From a checkpoint of a small mixture-of-experts model trained on Wikipedia.
Size: 16 layers, width 320, vocabulary 2379, 56.2M parameters.
Experts: 24 experts in each of 14 layers, 2 picks a token.
Training: a variant of Muon for the experts, 245M tokens, 7486 steps.
Below are experts of layer 10 (counted from 0) of a mixture-of-experts language model. Rows are named router (the router's row for the expert), gate (a neuron's input weights, with its number), up (a neuron's input weights, with its number) and show model dimensions 160-319. Each number is 200 + 30 x the weight over its row's rms, rounded and kept within 0 to 999.
Before each expert's rows: a language model's description of what the expert responds to. This comes from a sample of Wikipedia text that the model never trained on.

# expert 12
Place names and compass words in locations and infobox coordinates, such as north, south, County, York, United States, Estonia, shire.
router,220,201,225,215,197,194,194,167,208,224,188,239,186,212,192,231,165,183,217,189,209,192,216,197,171,187,200,172,192,206,191,240,169,143,246,201,229,183,176,230,177,216,184,206,160,254,185,152,157,198,194,203,212,203,192,184,173,164,248,186,195,224,204,185,194,183,216,191,230,180,192,209,147,163,192,226,291,149,188,224,172,228,239,222,210,212,191,215,155,223,171,151,199,118,205,200,240,251,137,167,234,207,179,170,170,218,209,154,232,221,248,140,203,213,178,201,147,172,219,219,214,236,156,253,167,190,133,174,224,203,182,187,167,185,189,205,241,226,235,204,210,231,165,252,219,188,237,225,183,203,220,197,166,197,218,206,206,221,273,190
gate0,204,212,182,171,257,139,229,252,201,182,179,254,213,218,199,202,173,178,250,233,209,187,189,159,264,158,216,253,228,242,192,177,164,127,214,250,206,238,190,182,228,235,202,211,162,219,181,174,214,226,197,177,190,186,192,240,231,149,174,214,218,193,207,186,158,191,247,227,189,175,213,162,204,213,193,212,182,213,213,218,234,174,178,233,192,205,273,226,233,191,168,183,194,206,255,234,173,163,209,225,216,162,222,231,186,170,196,148,240,172,224,198,176,233,185,236,170,192,233,197,152,273,195,192,228,186,182,208,238,270,219,233,130,217,180,218,166,209,223,282,202,175,227,185,203,234,234,178,194,193,199,199,209,158,188,155,189,236,179,236
up0,194,207,215,236,187,138,225,212,226,195,234,222,194,244,195,225,186,173,206,213,221,160,169,203,236,221,171,203,214,241,193,202,165,193,185,165,184,269,215,213,191,235,150,161,199,165,222,244,185,205,234,158,190,218,206,147,228,233,206,173,213,189,195,221,206,170,233,224,184,173,236,194,214,223,168,245,228,205,249,224,233,188,194,199,143,158,185,221,226,214,236,192,189,215,236,148,221,202,203,220,194,209,253,198,173,200,206,172,194,195,219,193,190,226,210,241,170,210,193,215,145,277,177,238,144,190,195,203,190,205,201,216,247,156,145,259,191,192,214,253,174,233,178,197,207,207,211,233,188,163,206,222,178,222,147,186,170,217,184,266
gate1,139,185,213,216,211,204,238,232,212,277,193,162,251,206,249,166,209,188,189,172,194,204,179,181,255,182,214,205,162,197,227,207,188,131,185,198,188,173,190,208,157,207,187,217,248,174,287,195,225,206,189,149,230,199,187,251,200,252,187,161,150,194,176,218,226,206,256,249,177,203,204,171,170,206,194,274,211,177,241,204,200,152,236,201,207,217,171,138,204,212,219,167,185,247,189,196,215,214,236,255,214,224,209,226,208,256,211,173,200,183,217,210,218,158,195,200,182,179,240,191,226,215,214,237,256,220,186,219,163,257,214,183,191,211,162,181,200,229,240,236,187,187,217,173,168,189,229,151,186,266,162,206,166,170,173,178,183,202,235,233
up1,145,174,223,175,225,164,207,135,170,219,224,173,209,190,148,212,229,238,239,229,192,211,228,156,245,162,217,274,174,189,221,231,228,181,152,201,188,195,199,207,185,221,220,192,235,173,183,213,199,179,198,147,239,156,179,231,233,169,199,190,184,214,182,185,200,168,262,272,213,236,233,196,157,216,167,183,216,184,189,154,219,233,191,178,192,223,188,217,196,196,234,217,237,246,167,231,242,190,211,209,252,221,228,224,235,211,196,192,177,145,175,172,193,138,206,175,231,152,217,222,220,195,186,218,239,229,179,177,233,221,237,200,178,168,222,151,240,234,192,263,191,170,194,232,188,191,233,175,225,228,182,216,157,180,219,201,235,271,207,188
gate2,250,204,202,220,209,216,225,237,184,187,220,180,195,164,183,199,221,177,160,197,218,170,194,158,152,162,174,238,176,218,151,186,238,196,240,245,206,188,185,133,158,252,244,207,221,222,244,167,219,226,208,216,278,221,228,168,206,178,213,222,215,228,205,243,190,247,198,167,237,187,210,192,210,222,238,188,169,206,210,219,197,209,217,232,179,197,200,230,217,221,209,186,199,212,262,199,181,236,184,211,240,191,162,151,192,208,166,220,222,218,245,148,237,159,186,221,194,245,227,173,153,168,192,183,228,149,220,217,211,194,167,238,206,225,172,145,195,230,167,197,185,181,218,200,189,167,232,217,222,224,227,197,219,174,138,189,236,219,171,237
up2,209,214,173,215,210,258,205,162,205,191,233,208,183,165,171,242,140,178,166,205,246,204,208,130,180,210,207,217,246,207,229,164,239,180,225,202,192,198,193,183,142,198,257,197,218,202,211,215,205,210,283,165,221,164,177,171,178,192,204,173,229,177,187,228,217,203,204,160,160,183,209,202,182,144,172,196,204,197,207,228,191,200,181,211,214,192,213,216,157,188,160,209,141,233,276,209,196,166,221,203,202,158,202,185,196,241,206,157,230,165,237,219,153,163,177,176,191,185,192,158,220,145,179,236,223,221,226,213,172,141,158,187,183,220,158,180,181,212,209,213,152,148,254,193,224,167,220,186,195,226,161,218,191,145,151,196,125,267,177,230
gate3,197,180,175,234,170,177,221,187,146,230,256,216,204,250,195,164,166,162,235,231,176,209,197,244,270,205,194,184,223,185,152,142,188,203,191,201,248,158,235,193,193,186,200,211,204,248,198,183,192,201,203,219,197,208,168,225,182,227,221,225,189,213,218,212,224,206,238,177,210,212,211,173,202,191,156,239,236,192,217,178,201,250,203,193,203,175,177,186,246,143,182,150,194,201,187,192,159,186,187,219,198,223,189,217,221,210,202,231,155,169,218,215,255,203,171,205,194,200,195,157,232,213,161,229,192,170,232,161,230,239,184,212,220,224,226,169,197,195,244,214,219,181,194,269,145,199,181,202,239,215,223,193,233,183,168,162,186,208,176,223
up3,158,222,265,159,158,201,184,212,177,143,157,218,213,193,102,205,222,208,213,229,234,194,193,231,215,159,228,177,174,184,175,201,207,204,213,188,152,150,250,182,195,211,223,194,191,188,239,205,188,203,212,192,183,211,181,211,225,232,207,220,231,182,172,191,251,198,206,159,258,189,218,179,226,199,184,210,211,177,174,246,180,182,171,185,175,186,165,200,216,183,227,232,170,193,207,211,174,196,189,187,209,177,177,154,244,179,218,201,182,239,151,142,217,202,219,220,200,162,251,204,193,232,161,228,186,182,146,200,165,178,198,130,171,219,238,251,171,186,156,205,229,210,232,179,237,183,190,206,161,221,179,185,233,181,208,247,255,230,182,190
gate4,123,172,153,206,245,192,175,178,164,188,210,202,224,283,251,197,218,221,213,243,186,200,211,245,196,118,181,178,176,190,222,182,220,145,203,179,214,183,214,202,165,173,214,166,218,180,211,211,201,186,200,266,203,168,236,165,249,182,180,251,192,198,192,171,201,185,220,195,281,222,252,234,184,197,168,154,215,196,208,183,170,178,199,244,215,216,212,197,186,222,242,199,195,170,186,206,228,191,212,209,215,236,185,255,176,234,186,177,247,210,192,185,175,184,193,180,238,188,179,208,164,209,214,224,175,185,231,215,160,191,155,166,191,181,222,209,160,206,288,173,131,232,217,190,204,215,185,202,239,161,216,172,216,229,211,241,208,184,198,237
up4,223,224,203,182,195,217,166,234,172,173,160,171,218,221,144,187,215,217,177,144,173,182,217,197,255,242,176,212,226,223,214,184,212,164,195,204,188,156,159,177,174,209,176,214,167,224,241,190,254,207,168,195,182,196,168,237,220,226,190,226,210,183,231,223,195,222,234,227,194,201,144,189,200,133,193,237,189,196,231,148,235,162,199,134,224,196,202,188,178,167,233,221,261,145,206,244,249,160,164,229,195,168,239,180,215,212,169,183,192,224,216,138,227,218,207,221,205,150,131,195,184,144,205,202,171,251,251,159,163,178,173,178,176,174,228,254,203,160,228,246,219,239,233,193,155,226,193,219,192,197,172,197,230,174,210,223,181,179,258,158
gate5,203,193,217,208,189,203,208,210,207,187,216,195,222,175,175,201,222,221,246,213,206,199,213,200,225,178,225,254,198,237,137,240,192,194,166,199,227,160,278,255,180,134,248,218,246,201,220,211,176,174,204,196,233,185,224,198,210,209,256,179,195,239,249,218,196,193,212,246,188,230,237,173,163,177,198,197,195,151,194,186,180,187,196,233,138,234,188,220,193,173,197,234,192,224,217,214,268,191,168,238,174,205,197,173,166,180,208,237,179,260,213,128,191,202,208,215,160,188,226,157,168,214,182,222,200,152,192,248,236,247,189,155,187,166,206,188,227,181,251,224,157,217,165,221,181,176,183,225,231,212,219,214,223,188,241,186,163,171,190,175
up5,216,178,175,267,270,193,213,259,191,233,189,251,203,185,194,118,190,209,159,182,170,170,244,204,222,186,214,239,210,203,190,158,198,218,207,176,209,198,203,175,230,192,237,204,176,208,227,204,188,201,171,235,212,214,207,169,256,114,207,183,188,161,239,207,203,189,231,259,201,176,167,211,180,193,197,227,178,187,214,217,193,150,216,183,229,205,178,196,194,228,187,204,240,228,208,179,169,260,183,260,208,204,230,158,194,250,228,196,179,172,243,169,155,205,230,166,161,172,151,220,176,210,199,274,193,148,140,195,169,130,172,166,202,165,229,284,174,204,184,216,221,183,184,182,191,178,197,190,169,189,221,141,192,223,274,202,246,167,264,199

# expert 5
Vowel and syllable pieces inside non-English names, mostly Japanese, Chinese and Slavic, e.g. Yoshinob-u, Zhiy-u, Hi-ro-se, Tag-an-rog.
router,149,196,186,210,188,171,171,156,188,177,161,179,173,216,271,215,224,205,201,189,194,194,234,212,217,173,195,181,219,202,221,246,196,143,205,180,229,231,195,199,270,203,226,210,173,204,216,163,253,219,179,232,227,248,201,194,171,176,134,174,227,224,145,233,180,176,239,221,197,163,199,224,161,219,227,198,211,196,175,194,203,163,252,233,174,236,203,203,198,186,234,166,156,186,213,153,150,159,159,161,236,250,232,204,115,210,144,183,206,182,200,240,215,251,194,139,186,182,188,246,231,210,157,276,245,164,149,213,254,216,234,207,181,191,183,203,204,225,210,172,199,201,174,221,204,237,233,261,180,215,208,207,178,197,208,215,169,236,235,169
gate0,179,206,211,220,218,244,156,165,229,179,205,163,178,242,185,203,204,145,217,191,242,188,163,213,184,193,186,195,169,199,223,181,233,199,199,181,227,217,187,192,184,187,121,209,246,217,221,199,196,200,189,194,175,215,208,169,175,207,210,232,207,124,190,211,191,185,198,243,254,241,201,218,185,218,178,223,214,260,176,189,189,183,208,255,207,200,185,216,209,207,203,222,229,205,171,172,129,166,216,180,176,180,222,207,196,189,237,167,189,168,192,206,175,254,201,225,231,169,258,240,189,236,192,178,240,188,247,178,195,164,202,207,131,164,215,178,243,188,187,186,225,194,191,198,173,249,191,170,192,246,228,149,154,177,197,168,225,217,168,202
up0,197,182,160,236,188,273,165,184,170,211,194,150,214,273,208,223,183,216,204,195,248,215,180,220,172,171,162,229,201,184,175,162,240,220,204,174,222,251,167,187,225,185,147,184,253,173,269,213,218,183,200,213,193,236,244,153,171,186,189,232,188,153,137,206,159,190,185,204,248,202,231,203,218,178,179,193,230,245,208,199,209,177,185,267,209,208,225,162,192,175,195,204,218,193,212,181,141,198,204,145,204,203,218,221,165,176,204,182,173,211,210,232,185,267,139,236,246,179,244,236,200,227,225,179,223,176,216,201,217,218,156,240,137,212,223,167,231,208,207,144,213,172,223,214,160,194,206,192,240,239,234,132,164,176,183,190,217,219,190,198
gate1,147,241,198,230,271,207,204,128,188,154,199,165,254,194,175,215,214,200,197,192,263,194,203,214,180,208,191,193,227,183,207,206,185,212,203,179,237,170,208,204,228,213,193,197,189,169,174,256,220,186,139,239,184,174,194,168,169,220,216,181,159,161,187,188,228,151,225,188,157,201,166,198,266,186,223,203,136,116,213,206,169,188,177,180,200,242,205,189,211,210,176,227,212,173,176,194,158,191,195,211,213,208,247,187,238,198,217,216,174,143,230,201,178,253,175,239,233,176,247,191,170,167,150,237,190,216,224,169,207,207,184,151,243,187,243,240,246,242,182,191,194,250,205,184,193,215,157,219,231,199,192,150,216,223,179,132,151,226,182,149
up1,214,168,210,238,220,133,147,209,183,173,173,240,251,201,200,216,188,177,245,198,281,176,195,205,181,241,221,224,234,239,220,181,199,192,174,202,217,214,251,154,185,185,200,191,193,176,264,217,186,181,185,240,233,158,189,151,251,232,222,184,163,171,232,230,193,188,176,205,226,263,196,163,250,223,259,195,217,204,265,232,124,238,219,152,204,169,201,250,232,245,162,216,186,211,198,210,206,197,199,202,238,216,159,192,143,231,217,182,195,185,259,192,190,183,215,152,187,233,228,256,186,154,225,234,186,245,215,110,152,185,189,201,204,180,226,165,234,202,229,212,176,188,177,182,241,189,177,179,191,181,205,228,222,223,193,246,172,228,257,222
gate2,160,216,201,140,187,200,209,215,206,157,210,179,210,213,200,195,179,253,190,188,247,212,213,174,172,183,177,142,200,197,197,205,259,192,192,200,178,219,171,224,166,203,142,174,162,187,235,202,200,174,212,178,163,219,206,132,241,175,158,238,201,204,182,226,192,222,138,201,155,170,220,222,190,200,198,149,188,192,204,144,194,192,198,196,232,214,183,206,210,254,166,174,233,157,178,167,243,231,198,206,132,188,195,253,145,209,229,160,164,186,189,174,194,202,151,235,228,177,201,165,164,228,205,167,240,228,188,214,172,197,205,232,182,208,161,214,213,179,200,187,203,235,234,127,161,221,200,151,142,152,161,220,228,256,211,183,165,254,227,248
up2,192,163,226,153,201,162,204,183,223,146,170,152,269,192,226,182,183,240,260,258,195,138,190,177,178,216,163,203,189,189,212,168,198,207,244,175,212,187,148,198,215,207,184,224,216,200,173,193,184,208,183,193,165,185,198,215,172,215,214,227,187,210,169,207,241,188,170,184,210,168,215,176,249,164,216,209,204,200,146,140,220,203,121,233,195,224,223,195,186,227,223,224,209,161,233,231,191,185,177,224,189,188,239,229,184,220,211,143,180,162,187,198,162,162,248,214,197,209,229,243,196,219,253,190,203,155,181,208,175,226,196,192,168,177,170,223,208,230,239,220,178,191,194,230,193,219,171,217,206,190,192,194,191,176,223,239,200,153,212,276
gate3,226,182,171,211,260,206,165,174,182,223,211,226,166,220,142,195,208,211,167,235,263,206,216,190,260,160,288,173,199,235,164,191,182,231,225,249,226,202,285,205,247,242,222,206,167,234,177,257,214,211,237,190,161,180,243,156,156,208,180,209,196,203,231,216,222,213,247,112,176,183,194,232,210,160,213,133,243,244,203,187,238,198,196,141,208,213,183,198,198,177,170,214,234,166,155,274,197,192,205,219,225,217,184,176,177,199,156,158,197,215,180,181,184,193,179,155,180,246,191,177,246,176,155,192,149,175,196,213,197,246,227,215,155,216,220,239,206,182,193,181,208,193,199,200,220,177,173,229,141,174,195,180,178,214,213,214,249,162,229,226
up3,198,149,193,219,171,181,201,197,158,175,225,213,177,205,212,184,174,193,208,173,202,194,225,201,243,199,165,168,231,207,210,205,228,220,185,229,210,135,243,221,224,194,194,217,223,232,223,210,183,218,236,140,252,157,221,225,206,201,160,240,181,232,236,246,187,227,235,170,152,188,109,169,234,181,246,150,233,183,214,232,226,197,217,180,213,212,213,232,193,176,221,202,225,210,178,262,164,201,198,180,201,213,244,226,181,138,172,217,222,244,217,212,158,191,173,242,113,295,185,176,222,233,227,195,176,204,234,178,236,185,167,208,247,174,169,216,195,154,139,214,164,190,273,222,230,141,163,196,164,214,213,166,203,164,151,220,209,212,140,183
gate4,159,153,184,150,168,228,272,147,205,160,199,187,176,199,227,232,162,208,183,214,201,218,197,173,210,104,164,195,186,177,192,212,244,186,218,174,269,170,195,201,235,171,163,184,169,211,221,183,233,222,170,197,226,218,275,183,172,272,181,189,192,230,145,224,221,250,213,179,226,197,208,172,192,196,238,147,194,202,191,255,187,212,215,197,192,156,204,176,214,208,211,236,219,190,221,218,226,242,176,263,175,133,197,176,184,164,251,194,168,134,198,187,260,184,191,161,199,208,137,217,164,209,175,200,203,218,222,189,209,179,217,200,188,172,210,193,207,170,201,195,152,257,238,167,186,194,216,171,160,154,193,169,188,188,201,124,187,183,227,191
up4,146,192,127,205,201,256,177,209,166,159,220,147,152,173,188,196,199,238,216,182,174,189,226,228,179,170,176,250,184,182,155,222,177,156,226,152,204,201,253,185,191,169,161,141,190,159,240,175,245,194,210,231,203,255,174,195,198,230,144,190,184,178,220,205,201,218,251,236,184,201,206,182,191,172,182,232,184,187,166,143,229,231,220,144,176,153,173,163,221,216,220,245,237,172,257,186,248,195,192,231,172,216,196,191,162,134,231,160,215,203,228,172,233,199,232,203,178,168,235,160,197,223,172,177,214,187,158,244,146,165,183,198,203,188,220,229,218,220,191,154,235,177,248,187,203,168,196,198,214,124,216,241,167,149,173,175,229,190,244,182
gate5,205,214,191,166,180,159,261,134,235,175,239,192,190,216,178,206,200,199,203,179,189,173,174,220,190,203,202,198,169,185,168,232,238,192,207,149,253,168,222,196,194,227,183,175,169,228,208,215,199,181,228,165,200,148,182,276,147,220,231,196,196,229,213,159,247,263,171,241,188,171,170,177,210,191,185,190,211,224,186,173,133,218,189,194,257,181,249,207,181,161,216,209,192,203,199,171,159,235,145,171,170,192,265,235,185,190,176,132,174,234,229,126,187,179,249,214,190,154,216,262,188,179,235,186,160,192,197,222,182,133,170,236,139,225,166,217,179,193,203,158,222,187,271,158,248,187,191,265,177,212,166,169,210,192,229,168,207,206,175,191
up5,225,235,167,159,169,189,244,131,175,179,258,193,222,186,223,154,182,182,170,231,227,190,194,169,191,198,194,190,223,204,172,251,253,212,216,230,244,176,225,179,216,214,210,201,167,244,196,234,154,191,172,168,236,185,191,224,179,218,206,196,201,222,270,131,203,282,127,194,208,216,197,208,199,245,161,273,177,202,183,185,183,219,237,202,252,168,209,197,243,240,243,217,159,204,198,169,193,214,155,214,229,187,268,244,188,228,153,179,188,226,181,175,185,185,201,245,191,205,221,234,205,238,215,224,174,186,194,190,229,193,133,238,196,236,178,212,199,199,172,190,203,168,273,139,241,190,209,227,167,262,192,175,214,184,241,188,201,201,195,197

# expert 14
Inner pieces of personal names, often European or accented, like Beaufort, Ethel, Neuhaus, Ernie, Brandon, plus first names Michael, Mary.
router,156,195,219,215,218,216,168,207,180,213,189,197,207,210,154,227,136,187,244,173,160,261,198,221,214,225,199,169,248,185,180,214,285,234,212,138,224,202,200,168,187,206,281,200,219,189,228,252,195,218,185,214,231,168,244,201,257,202,185,189,197,172,200,173,219,192,202,239,259,163,154,246,209,235,169,235,168,185,202,197,228,215,240,155,166,239,233,121,190,217,178,233,196,178,226,163,218,194,176,151,222,203,140,197,177,176,152,186,139,200,265,187,177,223,212,206,230,211,180,163,253,223,209,204,206,186,206,239,257,247,193,148,217,194,254,215,208,222,142,240,188,179,197,220,216,203,224,152,210,227,205,222,170,158,183,254,197,201,180,228
gate0,207,215,219,144,173,278,256,238,237,192,203,155,142,165,178,236,187,195,243,188,195,204,196,225,203,176,223,258,144,229,141,185,180,213,159,232,197,177,243,188,198,140,224,216,198,118,195,208,173,202,211,220,197,298,222,168,232,216,189,200,165,218,152,220,187,276,166,213,206,191,237,206,229,197,223,154,194,238,223,158,295,197,212,213,185,243,267,207,207,214,200,226,138,194,236,123,150,205,172,180,174,229,238,178,190,199,163,178,187,202,244,243,224,244,141,261,188,215,204,205,197,135,198,150,199,230,162,216,238,185,190,175,200,196,247,203,189,210,247,262,209,212,204,210,223,220,207,177,171,156,198,130,171,148,196,176,164,253,228,188
up0,225,233,114,214,201,235,183,189,236,261,178,184,165,174,207,212,241,159,209,236,156,236,204,210,195,225,165,185,168,238,268,213,213,220,204,117,165,200,207,176,190,224,171,196,187,207,234,186,221,240,202,170,175,166,216,226,192,190,229,193,148,217,191,179,170,201,209,214,227,186,181,196,179,247,176,293,180,165,235,217,179,157,249,217,176,271,157,193,207,198,187,204,252,146,214,223,178,207,194,248,218,147,209,237,212,182,208,244,197,189,194,152,135,243,193,187,161,162,169,226,169,220,224,180,231,202,275,223,192,195,193,203,182,188,245,212,156,141,225,189,254,217,192,230,175,219,224,215,128,142,168,227,203,178,167,210,183,233,215,183
gate1,171,188,215,189,207,119,184,188,197,184,253,175,218,153,258,226,233,283,184,178,209,195,262,182,192,150,184,247,163,211,178,210,211,203,196,230,174,203,164,211,190,175,182,201,190,216,235,215,177,195,169,208,186,164,221,182,241,179,223,161,172,190,240,204,220,160,164,196,207,167,182,182,210,174,223,183,154,190,240,171,222,198,248,241,171,174,224,209,142,172,189,228,185,221,219,202,191,210,217,247,159,172,220,235,175,217,208,211,200,232,181,171,160,226,158,194,201,186,207,209,194,263,195,148,212,232,201,204,248,237,182,125,181,237,237,167,192,222,210,220,205,191,198,192,180,182,223,215,151,162,223,181,212,146,221,210,131,201,225,176
up1,180,212,208,178,204,149,152,220,156,230,188,239,176,179,155,194,180,205,153,199,220,156,178,171,192,242,234,201,224,154,198,189,229,188,208,209,134,185,215,181,220,169,174,209,185,167,205,203,248,173,213,247,217,193,159,194,166,212,217,228,186,229,156,253,180,212,210,144,233,226,181,210,194,213,229,247,160,186,184,195,212,158,248,201,186,228,209,163,168,178,171,215,258,197,214,153,177,214,212,189,243,195,217,184,217,185,179,191,171,186,185,225,183,228,174,274,171,245,129,231,166,206,166,234,218,166,201,229,192,162,160,120,234,232,201,186,184,146,200,198,225,138,194,140,170,141,220,183,214,169,162,185,181,211,179,224,233,234,240,216
gate2,219,261,222,209,245,203,188,207,244,191,235,216,251,186,231,233,177,202,223,239,206,251,176,187,192,173,236,239,203,206,205,161,217,274,228,198,198,191,151,230,231,203,164,217,240,198,198,219,124,177,247,193,203,184,180,171,185,211,186,228,236,234,196,223,203,195,147,224,157,196,223,195,207,207,259,214,152,203,176,211,212,150,213,169,179,222,155,143,210,174,213,181,179,145,198,200,209,225,174,236,243,197,151,204,191,199,203,192,222,204,144,213,161,183,237,188,200,205,166,199,190,135,203,183,113,229,174,159,210,144,160,168,208,194,186,198,197,249,240,244,190,191,227,264,236,205,168,205,187,195,235,174,175,161,233,190,227,227,164,148
up2,150,177,197,261,213,286,202,248,220,135,144,177,170,162,222,196,189,224,200,153,209,216,183,179,235,246,188,191,192,190,214,206,220,195,206,230,125,181,185,166,222,248,202,219,188,167,180,214,220,237,182,180,163,164,206,174,239,196,169,157,190,217,198,159,239,199,168,161,204,217,181,232,212,199,233,189,229,165,223,170,199,189,184,151,217,210,222,220,160,203,181,269,242,217,195,221,220,225,227,234,142,194,259,201,208,221,251,215,226,237,273,212,207,177,199,211,184,206,210,225,209,222,175,173,242,145,185,231,201,193,216,213,216,131,195,203,197,227,217,211,165,183,214,232,191,217,168,203,219,200,198,217,243,189,151,203,129,246,195,215
gate3,197,186,220,217,213,126,210,177,176,169,247,202,180,221,199,190,165,188,207,226,250,160,182,189,228,195,201,236,263,194,216,167,236,205,227,232,249,199,206,212,191,137,168,204,218,170,204,211,168,203,209,213,217,221,215,226,204,238,220,206,221,158,220,166,244,234,210,159,216,170,221,258,284,171,191,163,205,198,154,183,197,172,196,223,240,244,230,161,200,244,187,221,160,247,204,180,213,236,176,225,139,193,196,160,169,208,160,208,264,188,180,217,202,208,199,211,209,184,166,194,199,213,183,212,247,228,210,187,183,234,219,219,211,188,188,161,250,156,237,227,157,174,178,128,202,214,243,186,221,162,204,156,205,147,234,260,202,216,209,218
up3,200,209,166,251,251,138,208,186,143,208,194,221,185,205,178,173,198,229,174,235,242,200,224,171,199,187,208,211,159,223,240,145,238,163,191,203,236,207,193,255,226,180,165,235,275,190,240,198,167,212,236,241,176,215,154,157,197,200,230,230,163,176,188,210,198,173,236,145,195,194,185,248,244,178,203,237,179,174,163,190,197,171,231,193,236,209,165,158,189,195,189,172,207,233,201,180,262,183,189,216,150,231,181,193,197,212,187,209,212,193,185,222,223,209,201,211,207,175,148,252,166,200,237,254,192,209,194,175,193,217,174,193,146,205,174,180,211,213,219,248,203,189,143,203,179,176,266,190,193,143,201,180,185,164,192,242,257,202,167,158
gate4,188,197,181,256,200,199,242,196,205,163,227,179,240,180,153,237,192,219,182,251,187,205,225,227,222,156,254,164,208,207,201,200,223,199,204,210,234,211,149,234,183,219,207,167,234,250,156,244,199,227,232,181,242,174,201,162,230,205,187,146,234,189,240,148,207,226,188,231,172,242,222,186,234,208,170,213,149,183,234,213,206,207,153,182,192,197,213,198,222,238,230,219,265,226,160,189,200,166,232,205,213,212,164,240,123,192,187,207,213,171,194,257,206,169,193,211,165,237,209,170,251,190,227,210,158,201,178,180,190,233,180,202,187,220,198,247,205,194,147,198,212,157,165,200,151,142,238,223,252,181,184,156,140,198,169,171,211,211,184,215
up4,178,183,233,175,222,214,166,178,216,185,201,207,237,192,156,190,220,200,229,231,197,188,163,173,179,219,157,183,224,227,203,167,178,166,194,254,222,158,210,223,184,201,198,201,210,195,213,180,216,175,239,174,182,264,218,191,202,176,246,175,199,192,166,239,173,177,225,224,185,201,235,192,194,226,198,173,164,182,264,243,224,158,201,178,213,174,174,199,239,211,214,227,191,209,240,157,212,175,208,193,259,237,206,226,139,220,232,172,191,206,233,188,220,194,234,191,196,215,160,214,187,201,180,235,159,186,201,177,199,192,221,196,166,255,230,187,190,225,178,200,207,169,233,161,184,220,228,169,222,149,236,209,206,232,219,121,233,152,127,220
gate5,193,243,207,186,187,165,176,267,224,233,189,233,217,164,169,180,162,217,177,226,227,142,158,266,204,141,179,156,228,189,161,233,203,208,184,186,184,184,211,180,208,188,146,223,252,284,201,173,184,170,237,209,213,203,175,242,200,233,260,182,257,164,158,166,209,223,210,204,149,210,185,189,194,241,134,237,192,250,228,145,160,190,170,231,137,163,160,170,230,192,217,276,214,200,201,166,203,178,174,266,190,194,214,219,201,221,179,230,168,165,203,178,175,227,202,182,228,231,211,196,223,166,198,223,152,215,228,174,169,176,160,212,149,230,207,202,177,227,213,233,231,169,198,221,140,197,129,241,221,216,230,168,235,261,184,189,241,184,203,211
up5,258,208,257,187,203,203,141,218,168,177,213,230,212,200,157,205,221,213,244,251,210,170,181,217,171,207,188,166,237,159,206,192,229,224,178,253,183,156,241,175,220,164,217,243,209,251,173,191,154,217,241,259,247,169,228,235,220,230,263,224,178,159,155,202,176,199,214,192,184,204,191,209,239,206,204,225,207,193,188,188,180,198,227,256,177,157,177,179,210,207,214,251,202,172,177,169,227,168,202,219,210,161,209,211,201,229,169,220,184,202,183,193,198,213,193,213,249,205,252,214,239,192,203,201,144,213,230,172,200,200,214,248,185,217,215,185,188,197,173,204,221,146,251,163,162,171,200,186,192,236,229,135,222,239,217,207,222,181,178,173